{
  "n_experts": 64,
  "balance_bias": false,
  "n_head": 3,
  "n_kv_head": 3,
  "vocab_size": 16384,
  "norm": "rmsnorm",
  "positions": "rope",
  "rope_base": 10000.0,
  "rope_fraction": 1.0,
  "tie_embeddings": false,
  "extras": ["capped logits"],
  "init": "normal",
  "lr": 0.00651,
  "decay_fraction": 0.933
}
Below are experts of layer 2 (counted from 0) of a mixture-of-experts language model. Rows are named router (the router's row for the expert) and show model dimensions 0-255. Each number is 128 + 24 x the weight over its row's rms, rounded and kept within 0 to 255.
After each expert's rows: a language model's description of what the expert responds to. This comes from a sample of Wikipedia text that the model never trained on.

# expert 14
router [107 100 127 125 113 114 167 132  98 124 108 131 132  63  78  97 156 122 165 104 131 125 129 131 145 131 151 120 141 109 195 110 150 159 126 115 130 109 129  62 100 117 146 112 130 116 156 123 114 170 127 147 130 119 120 119 110 122 127 153 129  99  95 130 122  94 140 115 105 131 127 153 160 200  85 162 144 185 117 120 139 138  90  91 159 168 112 100 140 136 151  90 123 130 133  79 118 160 103 106 138 125 106  98 141  88  98 127 147 137 127 112  80 115 126 108 137 114 114 107  88 172 103 161 124 138 131 163 107 153 119 119  99 100 130 150 141 143 134 104 117 120 109 156  86 119  90 118 123 113 126 147 122 108  92 122 149 190 133 121 112 116 164 120 143 128 114 123  77 132 114 127 127 107 114 155 125 114 109  91 116 133 155 114 134 121 118 182 105 167 116 132 151  64 103 165 111 127 127 157 103 124 118 131 126 122 144 124 116 101 141 124 101 132 195 122 196 126 125 128 130 152 115 138 113 104 190 119 127 139 166 120 165 152 111 121 123 131 119 131  99 127 130 137  98 117 127 163 134 119 100 162 137  82 140 135]
Description: Preposition of, table blanks

# expert 17
router [123 128 135 149 133 130 132 131  15 129 135 113 129 214 158 103  93  98 132 133 129 137 146 108 119 151 136 113 111 125 115 155 144 158 122 134 141 103 125  99 164 123 141 139 108 142 212 130  91 161 146 140 130 129 153 176 117 128  92 122 132 127  34 120 128 128 122 130 130 127 165 148 128 148 126 123 129 132 142 133 183 175 173 119 121 136 125  79 105 133 132 138 141 128 129 118 146 107 133 128 129 136 142  57 118  97 116 125 143 113 110 164 127 171 121 170 129 129 138 177 121 117 104 113 123 122 137 134 119 125 175 178 130 121 168 116  93 130 126  44 132 116 110 145 131 130  94 133  80 126 122 144 128 133 105 121 139 162 129 165 139 129  98 125 158 136 131 127 176 147 125 125  89 142 121  95 167  90 145  85 135 126 131 128 144 133 143 131 124 127 145 148 121 157 125 125 131 123 134 109 124 131 132 101 134 136 119 131 150  63 136 128 119 119 154 130 136  99 147 126 110 113 131 144 162 126  93 118 107 128 164 108 129 131 117 133 122 129 171 123 137 110 147 148 157 156 130 109 127 134  67 142 125 127 138  96]
Description: Table cell separators

# expert 63
router [123 142 123 126 123 119  76 123 172 133 127 111 127  65  52 163 133 157 103 128 131  69 139 145 102 118 132 114 156 105  75 141 125 116 124 126 136 110 122 155 110 150 136 152 196  74 195 178 136 133 130 112 131  98 135 160  92 134 117 122 128 136  67 134 127 124 122 116 132 124 200 127 139 172 135 135 122 146 168 133  65 135 183 123 112 114 133  71 124 130 157 132 139 111 127 148 134  77 135 121 130 140 142 121 140 131 130 121 157 110  47 147 123 110 143 155 133 157 112 113 112 111 134 152 150 122  70 130 135 121 127 155 187 100  51 179 106 136 113 138 135 132 130 156 126 133 114 106 135 131 126 118 118 116 130 119 116  96 131  94 137 131 121 130 143 140 138 137 120  90 129 137 105 130 120  96 135  92 133  66 110 101 135 123 113 132 148 142 112 127 136 147 130 123 129 135 140 139 122 112 145 125 126 132 127 121  99 134  94  94 138 140 125 156 106 119 142 123 132 161 113 131 127 139 130 133  78 158 124 125 180 123 129 124 140  65 120 143 164 129 113 118 113  91 135 152 126 155 131 122 159 136 128 136 127 117]
Description: Sentence-ending periods

# expert 15
router [108 124 130 148 107 124 132 130 159 121 123 138 138  78 159 150 121 101 147 133 118 139 135  92 151 117 144 126 141 150 112 182 174 121 129 117 129 167 139 101 129  99 140 148 158  81 103  58 118 135 115 122 118 118 124 136  76 151 165 123 137 111 156 144 124 127 135 129 159 123 122 136 133  50 112 136 112 103 123 124  84  96 147 121 130 106 145 199 112 132  82 129 101 137 119 100 123 185 171 121 117 118 131 136 114  95 122 129  87 138  99 140 141 104 114 236 138 139 168 163 124 139 153 113 129 114 135 147 133 118 105 127 144 151 130  64 115 131 132 112  91 135 109 141 136 136 109  59  82 121 127  99 117 108 117 127 148  73 138 115 130 128 133 109 104 122 137 136 149  90 126 132 107 145 121 195 156 134  92  84 162 121 134 136 121 129 123 135 106 123 156 107 135 190 131 135 168 158 118 155 125 116 122 192 131 125 120 136 135 137 121 101 136 108 130 116 137 119 141 120 126 136 116 125 123 140 151 149 125 128 114 127 122 117 152 146 129 193 145 128 135 118  78 135 141 124 130 119 140 130  86 100  99 119 131 143]
Description: Name and place starts

# expert 4
router [ 83 121 107 135 126 123 145 122  81 125 141 216 128  95 107 129 136 109 123 134 130  72 129 101 117 128 107 124 138 128  75 192 109 110 125 134 165 104 132 184 108 143 126 119 118 128 148 130 134 149 157 150 131 152 110 136 100 149 118 130 124 130  87 104 126 147 133 121 143 105 171 127 128  77 131 122 132 130 144 153  71 124 115 115 143 137 114 139 111 129 159 114 127 147 128 175 152 130 178 129 133 131 126  45 134  86 125 119 144 121  84 202 123 168 110 153 132 121 106 167  79  93 114 184 106 140  82 126 139 120 145 168 169 114 160  89 189 149 101  84 112 126  90 163 121 132  96 125 111 128 117 153 132 131 130 133 123 137 133 117 139 133 117 121 163 130 135 137 133 128 122 126 122 136 130 142 176 111 112  80 125 118 130 137 145 124 193 138 136 112 103 117 127  93 101 126 103 120 117 142 131 121 117 136 112 138  91 122 124 108 136 112 141 135 171 116 118 115 159 132  98 113 100 134 168 122 163 127 125 132 180 112 125 129 119 146 120 109 138 120 116 123  93 137 147 145 122 199 116 129 137 126 101 135 130 159]
Description: Word-final commas

# expert 41
router [121 119  93 136 121 115 121 133  77 123 118 118 130  98 129 175  88  80 137 139 151 144 126  50 119  98  91 116 164 162 133 101  92 164 112 138 128  97 134 107 126 156 148 184 133 167 138 148 129 158 140 136 133 149 172 178 110 136  63 120 137 144  67 117 132 127 127 139 131 142 107  90 116 127 163 147 123 169 134 172 146  99 152 103 132 104 117 106 112 131 128 105 120 122 128 138 150 109  91 126 134 131 138  48 115 132 117 114 129  92 149 119 155 150 114  95 132 143 132 122 113 100 122  97 132 143 138 122 112 105 145 112 129 127  98 134 137 142 108 153 134  89 157  45 160 131 140 151  84 133 119 153 127 120 101 137 128 156 144 100 142 125 115 140 181 116 120 147 129 122 112 120 128 116 134  83 148  93  92  88 113 136 128 130  95 156 141 123 114 156 121 148 131 162 128 116  90 122 122 120 146 149 138 113 125 101 121 127 142  69 133 130 129 184 157 162  96 116  99 114 120 114 153 133 178 111  79 149 100 132 156 133 120 113 162 138 115 110  85 130 111 122 136  61 118 147 117 130 131 130 125 137 127 146 101 137]
Description: Infobox and table structure

# expert 5
router [126 138 113 131 128 145 107 138 153 121  95 110 128  83  89 137  84 115 156 117 133 125 143 121 139 123 123  88  94  65 139 135 124 213 120 110  69 112 145  75 146 130 149 150  94 115 147 128 178 134  97 106 109 160 133 140 166 146 126 125 130 118 166 128 139  83 148 120 130 152 131 162 120 112 112 125 121 152 131 140 154 133 122 120 135 115 128  81 108 139 122 119 166 140 147 114 143 123 126 130 115 129 114 165 117  76 141 102 143 102 125 116 150 151 140 178 113 130 116 126 110  86  84 116 123 119 112 117 147 114 143  92 127 143 139 194 139 133 137 147 105 130 118  80 152 146  83  63 139 115 117 149 111  88 144 150 141 137 124  84 154 137 126 119 131 130 140 118  40 108 103 143 156 156 121  89 130 138 147 110 117 124 131 101  82 141 157 175 152 113 181 122 123  89 137 146 146 125 109  86 152 123 116 139 136 109 110 118 118 154  98 126 173 110 134 118  95 120 133 116 130 105 121 112 175 132 113 118 131 109 143 103 156 141 163 137 134 118 176 119 136 123 110 114 143 146 172 131 104 159  86 109 157 147 107 126]
Description: Articles and determiners

# expert 21
router [106 123 134 138 125 115 107 133 124 118 121 134 129 123 117  80 126  72 178 110 135 124 109 133  96  98 160 118 110 112 177 120 138 183 121 121  71  82 133  91 143 154 105 126 127 128 144 100 148 139 152 128 101 150 104 153 111 144 144 110 131  84 131  84 147  82 158 133 134 125 179 176 111 183 162 158 129 124 137 138  81 118 125 137  94 115 128  99 100 138 105 128 167 127 153 105 107 145 128 129 124 148 104  68 162  84 134 144 132 108 123 187 117  96 136 192 153 100 131  81 122  91 119 124 109 154 101 163 112 137 125 136 100 159 142 117 134 138 138 127 105 141  85 121 105 122  96 100  90 122 121 145 101 117 126 129 109 146  95 128 147 147 131 134 144  97 137  78 150  37  76 154 128 124 125 145 156 151 157 112 142 131 180 127 139 130 119 119 129 115 107 134 159 149 125 128 148 119 127  61 135 114 126  97 121 114 139 132 109 126 135  98 152 117 133 112 108 123 103 135  85 104 140 127 147 143 117 115 151 123 160 139 143 134 102 131 118 129 177 124 112 128 138 182 125 127 116 157 156 140 121 121 138 140 117 111]
Description: Mixed function and digits

# expert 50
router [114 152 126 139 126 119 101 130  98 130 166 105 105  79  87 141 138 140 110 121 115 153 185 152 121 155 133 141 127 129  96 155 101 160 114 103  79 109 136 134 137 149 140 142 159 121 167 168 127 156 110 143 139 117 133 162  95 108 111 114 119 136  80 135 120  96 134 113 124 134 127 184 124 175 102 138 115 152 176 144  85 138 138 114 135 108 117  65 134 121 151 153 130 113 123 136 136 102 149 113 126 136 114  83 164  88 140 121 151  78 141 154 119 146 135 110 142 113 127  65 139  87 107 155 149 127 106 144 125 125 142 108 187 139  94 190 207 114 125 137 131 135 123 127 133 133 103  97 130 121 127 123 122 104 139 134 134 201 134  94 134 107 100 105 138 131 138 139 105  91 113 122 125 134 120 156 172  70 145 127 120 111 125 124 118 126 153 130 116 143  93 152 158  75 128 130  73 112 128 104 152 139 131 116 146 128  94 139 150 106 127 146 154 144 115 129 157 109 123 113 110 113 131 132 140 140 132 155 140 122 119 124 117  99 151 112 122 108 196 117  78 116 119 171 140 146 128 174 119 107 150 148 116 107 128 176]
Description: Sentence-final periods, list dashes

# expert 57
router [ 89 103 138 113 108 135  98 111 174 150 148 179 138 139 134  94 126 172 112 147 109 157 114 139 185 152 131 133 121  74 137 146 183  96 129 126  96 150 136 113 122 128 114 105 123 112  99 110 121 114  89 134 115 100  95 113 107 160 123 130 139 109 152 150 134 135 133 119 131 129 125 139 104 151 119 135 123  76 103 129  76 154 128 129 146 108 136 102 103 129 123 113  72 136 129 148 124  99  69 115 128 119 130 154 107 195 130 120 135  95 117  92 100  73 103 150 129 117  96 117 120 116 130 110  97 142 134 142 114 140 127  98  53 141  86 179 198 134 122  94 124 145 106 118 160 130 109  66  77 114 125  70 120 130 135 102 152 128 129 116 114 143 130 122 113 129 130 145 186 144 121 135 133 131 134 135 111 121 104 157 154 152 124 137 116 134 142 137 128 126 124 121 131 108 119 134 117 120 118 138 133  54 104 205 120 116 108 135 137 152 119 112 107 158 131 123 162 114 140  97 133 140 107 120 105 161  96 137 134 136 114 126 138 135 108 131 115 159 110 124 139 123 108 171 120  71 142 144 123 137 188 112 134 113 121 111]
Description: National and state names

# expert 33
router [107  97 145 155 136 128 140 128  92 136 122 163 158  83 113 136 124 136 147 153 127 121  91 127 131 143 133 117 174 136 135 166 132 132 123 147 176 134 150 126 130 124 105 118  84 127 125 154 194 130 140 124 140 160 155 155 122 116 111 120 132 112 151 100 126 176 135 135 129 117 158 173 112 109 112 115 132 136 128 137  90  87 114 104 113 122 127 105 134 140 129  84 127 117 137 102 151 196 126 116 130 158 132 128 161 126 113 105 182 128  89 100 157 118 108 139 125  94  97 114 131  96 120 142 126 141  80 130 135 121 187 164 187 115 152 145 149 124 145  49 103  86 122 115 116 126 111 118  82 127 132 144 125 138 125 108 143 142 125 107 123 124 166 119 130 121 147 147  64 124 127 122 134 154 143 120 138 115 141  64  97 113 131 130 147 132 165 119 147 132 153 134 116 106 123 147 173 103 106 156 132 102 125 134 110 112 134 132 103 141 145 107 105 169 153 102 125 123 167 132 126 124 127 120 190 136 179 173 110 123 131 155 145  97 145  72 123 131 156 103  84 101 106 152 100 119 122 113 157 140  55 136  89 131 138 105]
Description: Commas and field colons

# expert 44
router [132 134 134 137 104 119  98 124 123 127 123 122 127 195  66 151 143 137  77 105 125  91  96 140 130 107 112 113 108 114 180  72 159 189 118 115 122 198 139 134 101 177 137 150 129 100 146 149 167 126 130 136 123 140 100 108 200 116 167 110 125 122 121 136 124  41 135 116 169 114 114 162  99 131  98 128 132 137 135 151  56 107 134 120 108 151 128  86 131 130 133 117 109 121 143 126 117 129 143 132 122 125 124 168 119 182 132 125 158 118 123 122 122  46 101 128 133 144 119 130 129 110 152 146 163 146 147 115 129 119 133 104 119 140 153  89 177 127 125 132 123 185 114  93 161 134 107  60 182 137 121  85 127 111 126 119 128  76 135  73 134 138 138 116 118 125 139 137 128 115 125 125 123 140 121 163 125 142 140 117 116 129 131 130 158 125 155 138 133 158 116 114 138 101 124 125  85 140 119 113 141 139 126 168 121 119 100 124  86 122 134 138 130 140 144 153 129 124 107 175 123 132 142 131 152  97 114 101 138 145 109 125 126 143 114  92 116 130 129 122 122 120 145  91 119  92 117 162 130 131 142 122  99  95 117 156]
Description: Numbers and years

# expert 49
router [112 116 135 129 117 126 132 112 148 136 139 185 128 129  85 164 146 150  80 120 116  64 118 150 124 172 103 120 122  76 149  90 161 158 123 133 153 172 131 112 103 128 121 136 171  95 124 171 154 114 106 129 119 124  63 152 180 140 203 123 128 117 145 124 125 110 135 117 166 125 131 124  96 142 114 125 128 128 134 127 133 184 124 133 116 172 139 138 159 131 129 122 138 122 128 142 115  98 141 126 126 142 136 161 124 245 132 123 167 108 129 116 136 125 110 101 138 137 105 133 214 108 183 121 131 112  85 123 124 137 126 117  87 150 106  83  99 132 138 119  85 120 134 141 126 129 116 153 152 118 130  65 121 122 131 127 134  79 121 117 127 134 132 127 109 134 136 143 162 178 126 134 124 133 122  90 147 128 164 152 115 154 142 131 129 124 108 151 124 142 175 176 135 193 123 135  72 137 131 132 133 119 129 171 124 134 119 135  80 140 123 151 136 109 127 138 137 135 127 167 116 124 162 135 123 104 156 132 138 126 100 113 140 122 125  95 119 114 134 123 130 117 157 117 112  98 148 131 130 137 118 119 119 118 116 105]
Description: Digits in data

# expert 23
router [134  97 128 140 121 119  88 113 138 139 141 122 136 166 111 127 113 158 117 121 106 138 167  67 156 143 152 120 122  85 165 197 173  68 124  87 128 164 140 118 132 134 148 126 113  54 100 168 175 100 116 110 123 134 106 127 141 151 124 114 132 117 162 107 135 153 150 116 148 135 129 122 106 134 108 125 124  88 113 142 135 125 118 148  99 155 132  73 144 137 167 119 119 120 125 150 116 150 145 116 116 132 117 135 132 169 125 131 135  92 119 145 155 162 115  82 140 140 108 111 140 136 127 171 125 132 181 140 127 124 140  87 105 136 146 145 168 158 127 170 135 136  63 129 129 131 130 132  90 122 131  89 128 134 131 122 162 220 128 131 131 139 129 125 119 124 126 147 154 156 125 137 136 140 132 182 144 117 100 119 132 130 144 128 146 124 125 147 143 134 168 109 119  67 111 133  58 143 117 119 136 134 117 170 117 123 109 132 135 148 122 136 142 167 152 105 127 130 133 115 111 120 145 138 113 139  50 121 127 141 130 116 120 135 110 129 104  96 184 109 137 114  95 164 110  91 137 102 110 137  69 111  88 130 133 148]
Description: Digits inside numbers

# expert 1
router [137 115 113 130 106 121 121 124 119 124 146 120 130 198 175 120 119  66  78 118 121 188 119 132 159 125 114 135 167 109 194 137 131 179 123 109 101 159 131 106 171 117 143 102 152  43  96  88  58 130 103 134 113 131 144 108 107 138 140 126 149 127 145 126 132 141 138 113 145 136 107 139 134  61 115 136 125 134 111 143 151 139 126 111 132 137 142  94 158 131 137 128  93 147 125 147 106 150 148 125 121 137 124 135 117 157 120 121 127 143 109 128 133  38 140  96 131  97 219 178 129 132 107  77 109 120 115 140 111 125 117  89  56 160 188 160 136 137 138 133 113 149  72 153 129 140 138 121 176 112 122  78 140 126 119 127 125 101 132 135 138 126 125 113 141 138 139 141 140 120 124 134 121 149 114  91 160 135 172 108 143 146 127 119 121 135 125 133 124 115 156 152 140 110 117 133 124 109 120 135 137 110 116 154 107 117 137 129 120 129 137 115 156 138 140 112 126 110 115 114 129 120 113 124 115 171  55 132 124 137 105 122 115 117 123 121 132 110 110 132 128 121 142 145 129 111 121 198 129 129 100 127 124 126 125 126]
Description: Ordinals, numbers, common adjectives

# expert 32
router [143 140 105 133 137 127 140 134 143 146 137 118 135 125 148  75 130 103 109 116 145 119 193  93 127 144 132 109 102 115 186 149  98 199 124 130 213 149 143 104 132 137 124 108  96 105 164 127  97 118 122 148 131 113  96 165 150 130 116 116 130 122 157 117 135 123 133 126 113 121 152  98  91  99 134 127 128  95 119 162 111 119 135 109 123 116 150 122 152 138  59  99  83 135 141 112 130  82  99 131 130 120 134  77 128  84 129 130 121 112 158 136 183 108 105  55 138 118 140 178 162 141 123 157 112 127 155 129 123 121  94 112  73 113 100 128 179 124 134 186 110 147 141 115 124 134 129 108  80 127 130 130 127  97 121 127 144 195 138  95 141 127 125 134 125 131 108 139  98 183 117 134 146 127 129  77 104 140 134 117 136 127 133 127 164 147 131 127 125 149 116 130 131 168 101 125 159 143 127  88 134  86 130 118 144 120 136 127 182  91 134 141 173 127 123 148 138 133 143 100 121 133 101 117 149 135 174 139 142 130 103 117 123 119 124 118 130  96  62 166 118 127 136 141 138 125 128 119 145 147 172 109 159 142 136 117]
Description: Opening brackets, word starts

# expert 26
router [ 47 122 129 114 107 128  96 115 143 150 131  85 126  47  97 149 122 141  36 129  94 120 111 163 103 116 156 123 116 152 193 106 155  75 128 146 114 189 122 175  91 123 128 120 122 181  97 158 132 113 119 125 127 113 160  77 130 137 174 129 138 122 100 133 131 137 137 131 126 132  98 119 122 102 136 118 112 107 134 122  85 135 134 153 140 117 165 150  94 129 108 126 109  99 116 158 110 165 117 129 119 113 154 131  97 159 124 128 136 116 156 116 123 135 132 160 139 135  97 133 178  97 126 112 120 125 135 129 128 129 166 145 162 105 122  92 138 129  82  96 122 126 141 138 151 145  82  95 112 126 135 129 122 159 127 130 123 105 131 156 109 126 131 128  88 120 128 147 163 130 108 132 130 126 123 124 105 118 111 133  98 117 136 152 104 134 175 157 142 113  78 113 138  41 133 128 139 121 138 150 122 124 106 140 125 126  92 139  62 125 105 117 106 128 145 152 142 143 160 164 138 139  91 144 126  99 100 128 134 150 157 101 143 118 119 102 125 154  76 120 119 122 119 126 120 114 157 104 134 139 104  90  99 123 137 124]
Description: Vowel-ending name pieces

# expert 53
router [ 85 125 124 142 127 128  75 122 147 142 116 131 166  78  79 155 149 140 111 142 116 144 133  83 138 146 157 113 181 142 123 220 135 131 119 141 107 134 131  98 152 135 117 144 172  48 110 122 160 108  99 105 128 121 184 127 156 137 119 119 129 121 109 136 126 126 129 117 125 117 147 194 122 164 103 128 127 152 157 146 111 162 141 144 115 144 120 120 135 128 130 125 128 125 112 124 142 148 143  94 131 110 135 142 141  86 118 113 112 153 104 145 138  36 107 203 142 174 126 132  94 125 132 121 147  97 130 117 138 132 100 133 106 136 113 151  84 155 152 142 109 107 118 180 119 136 113  81 103 124 119 130 118 140 158 112 111 143 140 105 133 146 116 125 126 112 117 130  77 145 124 143 171 145 135  99 164 124 102  87 161 114 142 157  84 151 135 147 122 128 180 144 141 152 106 126 131 172 111  99 132 136 104 131 118 141 100 135 136 155 105 107 144 188 155 113 122 140 137 126 134 148 127 136 128 144 135 153 142 118 130 123 121 117  86 127 104 129 114 152 133 123 115  92 128 117  93 135 143 123  84 106  87 124 141 176]
Description: Name and title pieces

# expert 35
router [151  64 125 104 125 147 109 140  92 135 117 145 128 147 139 121 108 149 133 104 113 176  82 170 143 116 113 113 133 121 100 149  97 103 120 140 126 119 141 181 103 146 110 110 170 186 178 131 106 146 112 131 128 101 160 132 162 106 112 125 120 146 125 122 135 117 109 132 143 109 112 177 126 148 119 102 126 115 168 127 153 213  95 123 122 115 139 161 174 136 119 131 114 119  98 154 119  98 119 107 125 132 132  90 157 107 120  99 137  79 159 150 134 183 118 121 121 125  88 169 144 139 120 142 122 108 138 128 149 101 124  90 166 110 154  88  71 105 132 116 130 120 126 130 155 121  93  92  76 122 110 124 127 111  99 112 140 172 130 107 138 143 128  95 141 140 122 127  65 105 123 101 130 132 112 134 103 125  98 115 103 136 128 101 111 137 117 166 118 164 179 102 130 134 108 136  89 103 140  83 115 115 119 170 120 119 141 122 149  93 134 122 125 163 125 114 125 153 142  90 144 151 113 123 148 129 118 126 131 149 193 112 131 108 102 158 116 100 122 100  92 116 132  96  89 143 134  95 108 129 125 159 150 117 107  73]
Description: Prepositions before phrases

# expert 6
router [100 153 125 118 122 125 160  99 132 126 129 211 130 139 144 133 132 112 150 139 127 165  51 149 124 153 150 134 110 161  59 122 103 131 135 149  93  98 130  90 123 127 125 150 209 145 134 116 111 127 124 120 111 114  82 156 103 109 114 119 137 117  90 124 148 154 122 114 167 117 133 116 114 189 117 125 135 158 112 121  98  86 184 115 149 105 133 107 148 133 160 132 110 131 115 124 131 115 114 128 120 141 139 160 151 119 124 118 144 135 127 142  98 105 127 134 134 104 180 132 125 143 125 157 113 137 121 120 104 141 137  98  93 121 117 153 167 139 128 129 165 179 127  78 122 126  88 150  85 138 131 157 110 107 125 120 129 138 121 120 116 134 125 118 182 155 118 121  74  99 111 127 108 145 125 118 138 113 140 114 140 115 111 129 149 135 131 145 115 139 147 115 131 177 123 116 111 129 143 126 161 136 140  99 130 118 133 132 163  80 117 134 122 133 185 112 177 109 135 111 124 137 133 124 155 127  91 160 145 145  95 113 107 126 153 134 130 129 198  72 125 133 144 100 113 178 118  71 133 121 103 137 158 114 124  52]
Description: Mid-word "or/er", table numbers

# expert 25
router [139 150 125 137 123 130 151 118 129 113 142 101 126 124 166 141 101 136 122 125 110 125  62 138 152 154 107 140 110  99  66 176 156  97 121 103  86 103 152 116 192 105 124 133  99  71 153  98 115 168 124 152 124 157 127 136 173 165 105 126 130 132 130 152 111  96 142 112 155 137 104 182 112 122 127 115 137 175 116 136 112 202 130 108 113 119 125 173  95 132 125 138 122 123 116 128 132  24 127 112 120 138 134 136 110  98 126 132 108 120 153 105 163  41  92 121 132 112 108  96 154 104 157 117 128 135  95 136 127 132 148 117  89 122 111 147 104 160 130  85 151  96 112  64 119 133 143 132 133 118 109 124 132 129  96 110 132 191 125 111 147 126 120 128 216 138 150 129 142 125 116 123 128 122 106 168 168 128 119 165 130 118 130 138 126 130 133 110 121 113 100 139 131 162  88 132 101 122 120 123 117 119 139 133 123 106 128 135 170 134 143 155 145 134 149 105 110 135 128 108 118 102 131 133 162 130 127 134 129 154 125 108 125 137 169 125 132 122 156 143 131 122 135 178 105 144 112  88 128 123 119 127  95 129 124 122]
Description: Prepositions after nouns

# expert 22
router [104 113 134 100 131 114  73 143 105 154 141 140 133 144 135  79 130 107  90 100 112  75  84 172 134  95 159 121  93 106 117 174  92 186 117 137  63 117 122 126  96 156 105 156 133 146 119  86 137 157 120 129 147 145 162 109 123 129 135 128 145 146  73 125 144 124 131 109 128 117 170 200 137 180 154 151 118  92 126 154 159 125 150 143 123 139 152 130  98 111 148 129 138 128 137 137 107 141 116 133 121 125 116  88 133 121 140 120 137 114 148 169  90 128 152 176 147 117  83 135 145 115 147 138 125 149  83 153  95  95 133 137 108 135 125 103 127 123  76 158 134 107 104 122 151 145 121 134 181 139 121 122 125 113 125 137  98 165 139 111 110 119 142 121 123 124 151 128 132  83 103 119 104 129 126  88  81 156 145  96  60 134 135 127  97 123 164 110 135 135 105  90 139 115 145 146 179 121 138  83 100 129 153 113 128 112  99 131 114 145  94 168 125 141 117 113 156 118 129 120 121 132  79 127 103 163 104 142 102 110 127 115 123 114  98 103 140 137 109 124 126 134 141 137 154 141 123 115 149 150  79 103 157 109 131  69]
Description: Mixed syllables, months, percents

# expert 46
router [ 74 114 127 144 118 129  81 115 184 124 130 133 143 138 123 168 140  90 116 129 106 113 176 161 152 136 160 139 161 109 148 177 165  98 126 109  97 173 127 165 119  99 151 109 139 116  70  65 125 122 110 144 123 118  94 131 135 185 177 130 128  99 177 145 129 159 135 119 169 124 118 121 120 104 114 141 110 110 120 128 119 150 152 129 132 124 154 173 100 139  39 146 120 126 117 145 120 171 191 116 123 145 145 137 122 142 132 127 112 144 115 126 159 117 129 163 135 136  96 120 132 132 106 102 114 138 125 150 132 132 113 152 179 150 163 126  69 140 108 106 127 143  87 128 149 142 150  70 164 112 117 121 119 140 132 112 144  86 144 104 127 132 124 115  86 125 153 147 176 136 113 130 129 120 125 181 165 119  92 131 136 137 120 146 149 128 125 136 123  82 152 126 133  88 134 138 175 121 127 160 130 107 120 129 131 124 123 136  88 161 109 109 115 135 122 134 125 126 146 177 133 114  73 128 115 133  92 123 108 131 129 117 127 111 123 143 121 173  81 121 131 116 100  95 102  83 136 163 114 125 141 107 111 123 129 123]
Description: Common name words

# expert 60
router [125 123 117 141 145 127 116 133 171 156 132 123 139 157  95  95 108 146 145 141 105 109 115 152 116  90 122 124 102 162  93 113 132 136 130 115  95 105 148 123 108 129 112 140 104 134 200 159  79 114 154 128 124 113 124 132  89 133 151 134 125 128  90 113 109 135 128 120 131 149 137 179 135 156 123 123 133 156 147 158 126 210 151 119  94 105 129 180  97 115 110 138 139 109 132 111 114 111  91 125 126 145 137 112 132 134  97 117 132 130 129 131 128 149 137  95 143 151  90  63 129  83 105  95 112 126 124 132 115 126 148 217 152 160 177 120  74 151 125  82 109 119 163 111 138 131 146 152 160 135 112 150 116 146 120 151 130 154 129 134 128 131 117 120 190 121 123 120  66 114 117 140  55 134 130 109 157 136  87 100 123 116 110 116 168 123 120 179 112 155 115 117 126 100  98 126 141 136 114  93 106 135 122 111 157 120 138 132 145 100 137 117 128 140 120 111 129 122 154 143 129 113 133 114 154  96 217 133 137 118 137 115 102 147 141 103 120 174 115 126 105 107 152 174 158 168 131 117 142 124 152 143 146 115 119 162]
Description: Conjunctions and clause openers

# expert 30
router [143 155 115 136 133 123 122 138  76 154 138  76 131 148 139  54 114 146 106 139 124 157 125  65 135 141 130 134 117 117 173 146  56 118 128 124 163 120 140 141 116 145 118 102 119 101 179 124  78 150 135 164 128 141 166 154 115 142 110 131 128 131  74 117 135 131 129 122 114 117 142 137 122 117 111 137 132 130 140 166 101 102 159 107 127 136 128  74 200 131  62 111  89 110 126 138 136  87  86 131 128 113 130  39 149  91 121 123 170 113 134 161 147 142 119  78 136 129 192 157 119  91  95  97 132 121 129 133 126 114 123 109 152 110 134 141 179 133 116 165 106 131  99 175 152 125 139 106 134 126 136 158 130 118 105 125 115 160 129 118 140 138 139 135 149 126 122 144 165 128 131 138 114 146 121  80 158 111 175  93 128 126 116 118 132 141 131 122 130 152 119 162 127 157 115 132 151 138 117 119 144 106 125  80 139 127 110 125 156 116 131 148 205 125 127 105 114 107 131 124 120 129 113 120 157 136 110 129 126 136 110 105 126 114 119  84 121  94 147 170 118 120 120 190 122 161 120 111 135 134 118 133 111 123 143 143]
Description: Prepositions and contrast words

# expert 58
router [123 124 112 149 109 132 140 110 104  97 119  85 114 128 165 114 128 177 157 113 139 110 160 136 124 115 138 136 118 157 163 112 118  96 122  81  62 116 148 136 124 112 106 140 141 127 116 138 127 145 156 161 128 136 117 163 154 114 107 102 108 142 125 140 106  49 116 133  93 113  99 193 106 141 124 164 104 200  93 146 113 154 145  95 104 101 131 111 129 110 151 170 102 105 109  95 103 104 122 138 116 144 113  91 172 110 143 111 103 103 154 108 153 143 156 117 146 100 108  89 114 118 111 167 171 136  80 143 126 161 100 110 196 181 117 152 176 142  93 152 127 121 143 121 119 150  76 105 104 133  92 149 114  91 149 143 124 177 123 113 118 142 110 112 136 104 146 144  97 117 137 140 145 113 149 120 135 130 151 140 146 126 143 117  90 152 139 115 113 153  93 105 140 105 141 130  96 126 131 115 137 131 121 152 159 126 114 147  98 116 141 150 120 109 133 101 153 118 123 103 127 141  82 134  85 130 177 118 144 121  85 102 179 143 135 144 104 120 140 109 104 120 105 158 152 167 138 108 122 149 133 148 117 131 113 130]
Description: List and row starters